{"d_model": 320, "moe_layers": [2, 3, 4, 5, 6, 7, 8, 9, 10], "router_score": "softmax", "router_z_loss": 0.001, "router_bias": true, "optimizer": "soap_variant", "beta2": 0.98, "seq_len": 512}
Below are experts of layer 2 (counted from 0) of a mixture-of-experts language model. Rows are named router (the router's row for the expert), gate (a neuron's input weights, with its number), up (a neuron's input weights, with its number), down (a neuron's output weights, with its number) and show model dimensions 0-79. Each number is 500 + 25 x the weight over its row's rms, rounded and kept within 0 to 999. Numbers have three digits each.
After each expert's rows: a language model's description of what the expert responds to; "gets" lists some tokens that make up at least twice as much of what it gets as of all text. This comes from a sample of Wikipedia text that the model never trained on. Tokens count by the router's weight.

# expert 24
router:512543507478530479472449456510515478469494524460501561456516498473489513477465496497481516498572508503511460530455469477543479484511475529496481515524520523469479497463548469486483483498521516529495513505533479517495540474518518526516508496
gate1:477500472520524472508483475472506483462510548480495541433537480503501481519512460487474530504481493505506488527550478526464510498524474537492510471493493496504454471482490530474495539525541489517472550474494486525521515487484534486531526492
up1:523491528490479513490523512515488531538488459517509481551470532497496517479501545515532471500523509497505509469452528459530493494470524469505477512502517485495548529520502479526502468477470523462531452515495522474488490509525470515461484524
down1:494526484491456449480476499523522509527470493495532509500511503487510497522522503461535525476482502483526510529506551483489493479500488494515468543520543456489494520500471537475546496470454438528476498558511458502504486503489501474454447516
gate2:492487497506535514538480485506514528470501480548493502533488482497459559505542496504502509525459495507556529436472509502496490501534498532466537492479513504492521495500489488476457493480490462480482481481536457488493505502508531524539494473
up2:486512496510513510465477495536446464496482514471504510487515563494527459481470546500495533474496511463527467520544469515479508532476485434555514476513514525528492510464505560536552535506531515488509498523479483487476515535502523495507461519
down2:516509501462479451480499519504477504506505508486510484532497494490500488466473507491506539540545506464492517486493489502506529549471516514526470465509445471505470503473538487518505514454463537542475527494497494494475450507491469507488482473
gate3:454547491477477500507511453504553525500516550517511471506472461522509514505537523521474510468459468499511478500521462516487499512493478520500507497494511532533479436529538498570507475510521566540539518481534461517498489528475502544490511470
up3:466571502459472528526513464506521520519535487513518495483487521512520530514522510552461515467461472490525499485526477518495506511491500528465521495469508543529459457521532505530514454505516541503506534504531465485519490530498514513511487508
down3:478502487489492534508501552508482513484518511541515505525509462515543432517491509525499456528494514520488545542473511502472479492442508485467524506521467491523503520489491529470470576528507524528504496499491567505511494496504494496497534504
What it handles: Table cell separators
gets: " |", ";", ":", "N", ");", "aged"

# expert 25
router:484528548491551493481500488520510490474512541497513510492523501481510489541475495488505506495532516536514486522443494479535469475498491503473475530518517513470472514507537491487528485506497489534490483503522482510546523470519506474502502498
gate1:480476497498498510508514451477524480476477508531535499490502513501485524522492451506517520492456513498517490511505511541516441489473515493527477476497468517500508540470516487458453477483527492528510452473489495452503506479468545539503515516
up1:484489503509491495528509457482517508485488513536526482508502495491501524508494455526509514485449538514513504521485502521492446517470491498499479477507491514522484532483516480454466506486517498539511467472479504470512508475486542542516516498
down1:521538556529522503527504509524507475479539553488511495475468502541505499474530494532513523507465516462496482477492484493480503477509490522510450542486477494502473532507532491520494465527494534512494535527471468481499480506524529540502512457
gate2:482514497540523470510508508512523528531531516503507502507456465485465487456494509515467483502484474476471481520535536520479455546521492508513483506501467524473524504528522531505458498527509488476506490481490489475515470472551485458476463524
up2:498532518495470467497508477516505521508534459473507525547507468527517472527450505505461473564451479494478491538522506545484474511511487530515524518501487516467486522516506524499472515536495515498497511481511497492518496515526517469511475495
down2:441503506484531528493511484523461514493551506453516446500513516463480478459513482490487503497433546494544489488513511515478531519517495499492482469532522519526467450503482478454478510497491500482490523523464504495447499480474500455470528516
gate3:573502566522486506488506522523508511511506531523522510546553482491496506509519475496476457521503521504522491495562478550499502469506497480495499490495489532510524516493453515515502440516542503529488495537522508476484521517509505443515489496
up3:527486533468489474520501516493483510443524518558487471556517483486478524457517518522483454563497523521514490513531517519509497512496492486512500446484497468478529504531476493537499425509560481508508489506489521497498507507504507483497470472
down3:528501498454431499493528504481496471533472527492462475467498516497493493475505456512541498441504478498554485497516476485456487488501506497560515502489489460486527487508481487531542458462509500449509529459490513494455483488495504509503487490
What it handles: Separators in numbers
gets: " |", ",", "–", ";", ".", "-"

# expert 8
router:467541498476561491471499490542501495468526537472517489514516466485479519488483525490459540517537489520531486498468508498519474461510498515491482536496515514478472508494516475435515487499503497515457521490542467487528522494514499518502493490
gate1:513492503505452486479461516486513534469476519518482523535527504472497504503500519517513527497523489503479498525472512483503516470505526524470486487460462516505527495510490512542497500483476525509505555489484495522519500521479519538510470493
up1:484513501491528484527553480493476470526533474497509474474481489525516507508498491468499487502470525489523507472518487512491477528471487465531519516528532509494470518509498491484481523520515473493487444496505505463492482494492492467475509510
down1:455517488516473484518512483501520502521538477465513518478456552547466508501509521463500474492493520488480485559509485520526491510488484490536519482486491508528553505498508471515487436526500483477493476500473451487515501508494510520515548481
gate2:479530513534525489525507545484455537523494504513515495495501464519534509490491479492468532520466531456502503478542488536502428491499428455496506480484491471492530532514515512475471505541557520490466545470520477488509462507497487497506455511
up2:475518508540540488510507514500458503506496491533499483505481482519570514491499517476466516544479551459527526489517517525511456502517429466526493467502495443499516515504521512470477518540529539504470506477533496506518493486476493507547429541
down2:525510533485506508487490455515523513520478514505484460474479541503459514478459494500535497478501491510541446512509530520505529492517520556468451489492513504507467510548502512480481513524497452507476471541526499446500479510505502492491481487
gate3:490530522477507496482452535520509557521542524518482555525520461498439533509519460459500510491517517493506490549442496487567458510477566515502522528492501517490506464492485507502507517479469462525528473486534475470536463486494485499509437523
up3:516537523475514506490457539525488534547530500533482544508523480471449500507525466465520505457538522497499490536433470477532477502493545516519504532470514507467498483505492479516507504484456473510526479493536479463512435503483472510520471554
down3:482509485486476449458499510466464494481483533566528501538493463493520504495511509475504490507475535553477498509517472519503508519479496517457495459538541535436514534524464542493522508515481506451506455526519519511498499510480502486522462506
What it handles: Role and linking words
gets: " as", "|", " was", " is", " for", " a"

# expert 18
router:482535517490513499489500472512511472447514497466525516490496465478500500496476532503483522534503505508519485507434490486535466516534486491531497561478505522520474516494524507449536497499497555501496471490523447521522502500514510502506479453
gate0:501514492523469493487520504501484514443510504480514512528497514529527465507499499499487567498501515514449500510481500500507504489466491508507476519511532525451499466507504533453530464495546502481484474504456517514507512489516481481526524476
up0:496506481518479500497510505497475519449510499484514503531498515529524452517498493489488555495490502510449505512502493505497503487482494498500498519500532494445507466499495524449528478515522501491490485500440513519499502488516493472510536465
down0:481466468539496532511502478477478485524502490545519449504501492486512480530481473541523527518505524498476517505494515508476518495457574448471510513512482479487509492519461502505517527503536513505510494525478497504496499465485485471545528484
gate1:524468466496542544486480472533532476511460435463501480507473494507458518522513521479512476511470501490526499476483482470486513508510524507489518475495519472545492461493522522520458518529535475511502492438516500494506490525492488523501512512
up1:493524497504451468503506510494471523498531547546475518506536487509545464458517489538493541480536479516499513519510511543514508481495470488515498502500476538462501541503487488474546477483460516496505517542503509528511525482517530481516471487
down1:486512521513496518489501474523480490512524484533513466451523499555477505546464553546495522481482533462473448502536493448483506521515472506530507487497498493508541511462545504497509494558527513520484492523493475494501488535494462493481521525
gate2:476482524529492507548492523491483471524471460450542522500531511563445489494499466519506536515480498487501497487529478490486513499471493505500514503491519520509524530493480544499505518482532469518484529447510468477451497487521542472500475526
up2:482469546537527520557532553503475486506486476470493513471511445516505475448520496529473529490513495463500478500495464484524512492491505501499464518519521522483481534515478564484530525478530483521519483511491489461463487505525554495501484499
down2:507516483511448498506527493497502527466492473523529492518515492463479466531503494488511525498508519491503488466456540481507479498472520491467523465512484517468491462530526508502515559484526493498454495462489481498505475484503518479539509514
What it handles: Possessives and label colons
gets: "'s", ":", " his", " the", " its", " their"

# expert 28
router:527524542484504452503473504530443505499548527500514498507493448505489522487485521499486499486535532522511461522497520486504515525549484507530463493526515519484476506457509501485509496457441499529495485489472492468512509489519541475440474474
gate0:537481535471511483507487486507487544522468491476524514495495465494470519478522499485487470491481504482481519526469519522503552526503469530536540534467480460510532503535490461509481484533500484499476480496465460503498505473463548478504486501
up0:543479508497518473562501471520499501494481508468469496510473506480456503497506513497440518486468523502508516550473510520501524455490472542528503540470437491487505500532462484500498494505498482497502441504479462510508492459510516491467460513
down0:519562485528519489488517458492495462511488485517528498534484548485553465466514539500518524498480532482492502494484520487520533481489511489463531546489456498527506495510530516516480512511505520513505514525497501499459480523538503490512506488
gate1:514489498529476512508509516447483473481500503515510487485504505546534468492452493519514510506498548507523549481543496505494478525498514515466519489489520564493470476483482495518523505514459542493500531516505500450485513493525509492504526529
up1:510491490533502525511505529450509481496495490502536457500502496554551474488474506520512519483516564524465515460505514504499475539495496519490546528509519526480527493473473503487537516513461532466530521496496465469503496475500527514493516531
down1:520510472461477514503518510493457439490537451508513468525527485540542449469460489532509527517489514510537510477525506481514528449500495514499499555511515478523483505533470519523522480506513496537535501544476492481499503512495530507482509498
gate2:517484489503529515498542500495533472543465443486487527517490515496514542490490472512526528515537502507553540530520442525450484468474525506534495517514484500515507471501488473510472511530504517542473477526455476513493536514502486524530540472
up2:514465488554528541515558479521557471540476453494486513516489506504514530508504460496528520505537493498548534504504441547438467488486515507520496534517465517527487511508477489504467509510513521538480463531478483506502510519497488523514520472
down2:466485523541489477521445509518538489508518491516504512550481527508468548522507496488507549464508544472545471521522488491495484488480513519514502503507505477540522491479476526494515530512469512477571487503491436471499463489485474475484467471
What it handles: Word-initial prefixes
gets: "-", " out", " inter", " up", " con", " sub"

# expert 2
router:479519552500539486520486457508506460475488531515492509494541467487496498518480514502489542473506525499540475537480496479522456485496485539489485506489513523512490498503527448487525491499480541521500503501491429510506505473535508521501505501
gate0:498497499471547500512461435495528483500468493492464515463500533530502456493521496477496491483504465533528508484492465471445531501504501477537572511515482510521487523490491495497516485480459524555515469487510520509491481523508530490526486474
up0:506481505453452517476540574501525534543534480530582516512532499484530493475468491556520531492497537513465535512510555541525505494507465511485436501493523481503531520481489510505493554497562483438521536513494500509506495466509478514452491523
down0:477531492482522509521535492511468536518455479498515473474469506484510505483470491486505477509494522501464479479506499508470528497481460490493472482496483498555480474497483506507539480500503524506480502492481492478526485506547511484513462515
gate1:472502508519481452492496505533549511547522468533534519487484509491487507527470519480484496484475487457484464521515511450513480515498435504495512530513500510504547486509530510564480501514532503468500527589507452505533563521493516470491501529
up1:522501488472528552506512481462461488460494510481484481517525491491525499473513489530528524511523488556495523478511484544482509508502575496496495476503513494499443499495491507458530480500468497505508477433508551494458441477513492561510502479
down1:478482485482486457456525513496476546542527536477526537473470487497485551486520468491497495510456511497509491486491482484512497461506483443538484533519509498499514474467538478489518505507503472541478535531469512497521487488490483483482483496
gate2:505456453517510542515488477536477492540485482481526474514497497524464519507501462464495526498500485460494523502472530513521519454470512505490503479493473447511493493507522518521488470512475474466526511502478498508518527518491536483510527543
up2:467510516482494496483518529460552503480488521523477527456535506446495463489512516513498509492470507537492475457518468487516469545484482543502521512491504524471519505484508499505504537527521564482503487520511507492493501481495485528432506472
down2:490470502508482502503518493497494560492513489544493506523478501448546496542508503513466532526512504514502489493576478536471479464508490559476503498493486444521533471482491507513511508481519546496453485494494483472467515465515506505525481494
What it handles: Commas in lists
gets: ",", "),", ";", " and", ")", " –"

# expert 9
router:487507510491469503517483468510496495482511520529486500455523441502458492505484498474434536514510537510533494489462488488505462494513471497505492494476517506485512491482505451481494514471498531530475490499532461468521495459497518496510501492
gate0:492504497490485511523499503508467533545518495472497465513520526487514532520477486488560484463476523524498477493529482473491466499467487529511583477467542515504499496499485532506516491466528500557495468502503548552518438497522537516471481481
up0:492512490506483503521517495517503509537503493482492481548527504483509534538468469516563524512467541506471459473519493465498442490448498510534568515451538495520485493510491527519520527513539491553511477503524521531525462498513538493480491469
down0:494509501513488513486498475536504503531492523520497485499517484520473510504506539474518481479445476526514505501503530513501501512489491488551554484500529520549550511536503490495497512512562492495472531507563512531515580522514499494521490480
gate1:510513513527529493504535482471503466538526490470500499493515535506546510501489491513491483492524486497484539481504461466481594545519519492550511483473530499496522492515473505530521492514477494490455521482427513501498520481476524530494525480
up1:496536471533505498518518442479485460553523508471514491517495546507497504522498528499513510501505522508469542487513474503483587528530495500542510467478522516489528509507460501517525447491484454522447485483446510523459506483481494527510510484
down1:501477492492515541541473464501468517487497512486461513540494496499545482496497502460540519514486480496538522481519504500435493520508490481498520502526510482480539484487473551533528499481522478515485534489489520505499525536497465498533508497
gate2:526496487505494522469529514503503484491517501486499530534471457521524509519511518529446543512525525496551503471476522497499507531518505487504471519462497497423518457488511488516440503508501475489495545541507518497447501484498457494496495481
up2:509495507495489533483526508495497456474528506477486536536461457527524501531505526525462532507510506493546499483484534500495511525514496497509479520469475498433519459497518469516462499496485494500498548537506531497459496479495474488499495483
down2:447484513505511488493487517474493580533493506546559535512478517512515518532475492537524479484503506509516510479487482510490503505500466494498493535498529483497455503514463487487534542567473518489507441504488490522509533516511512503513483530
What it handles: Copula and auxiliary verbs
gets: " was", " is", " a", " were", " be", " are"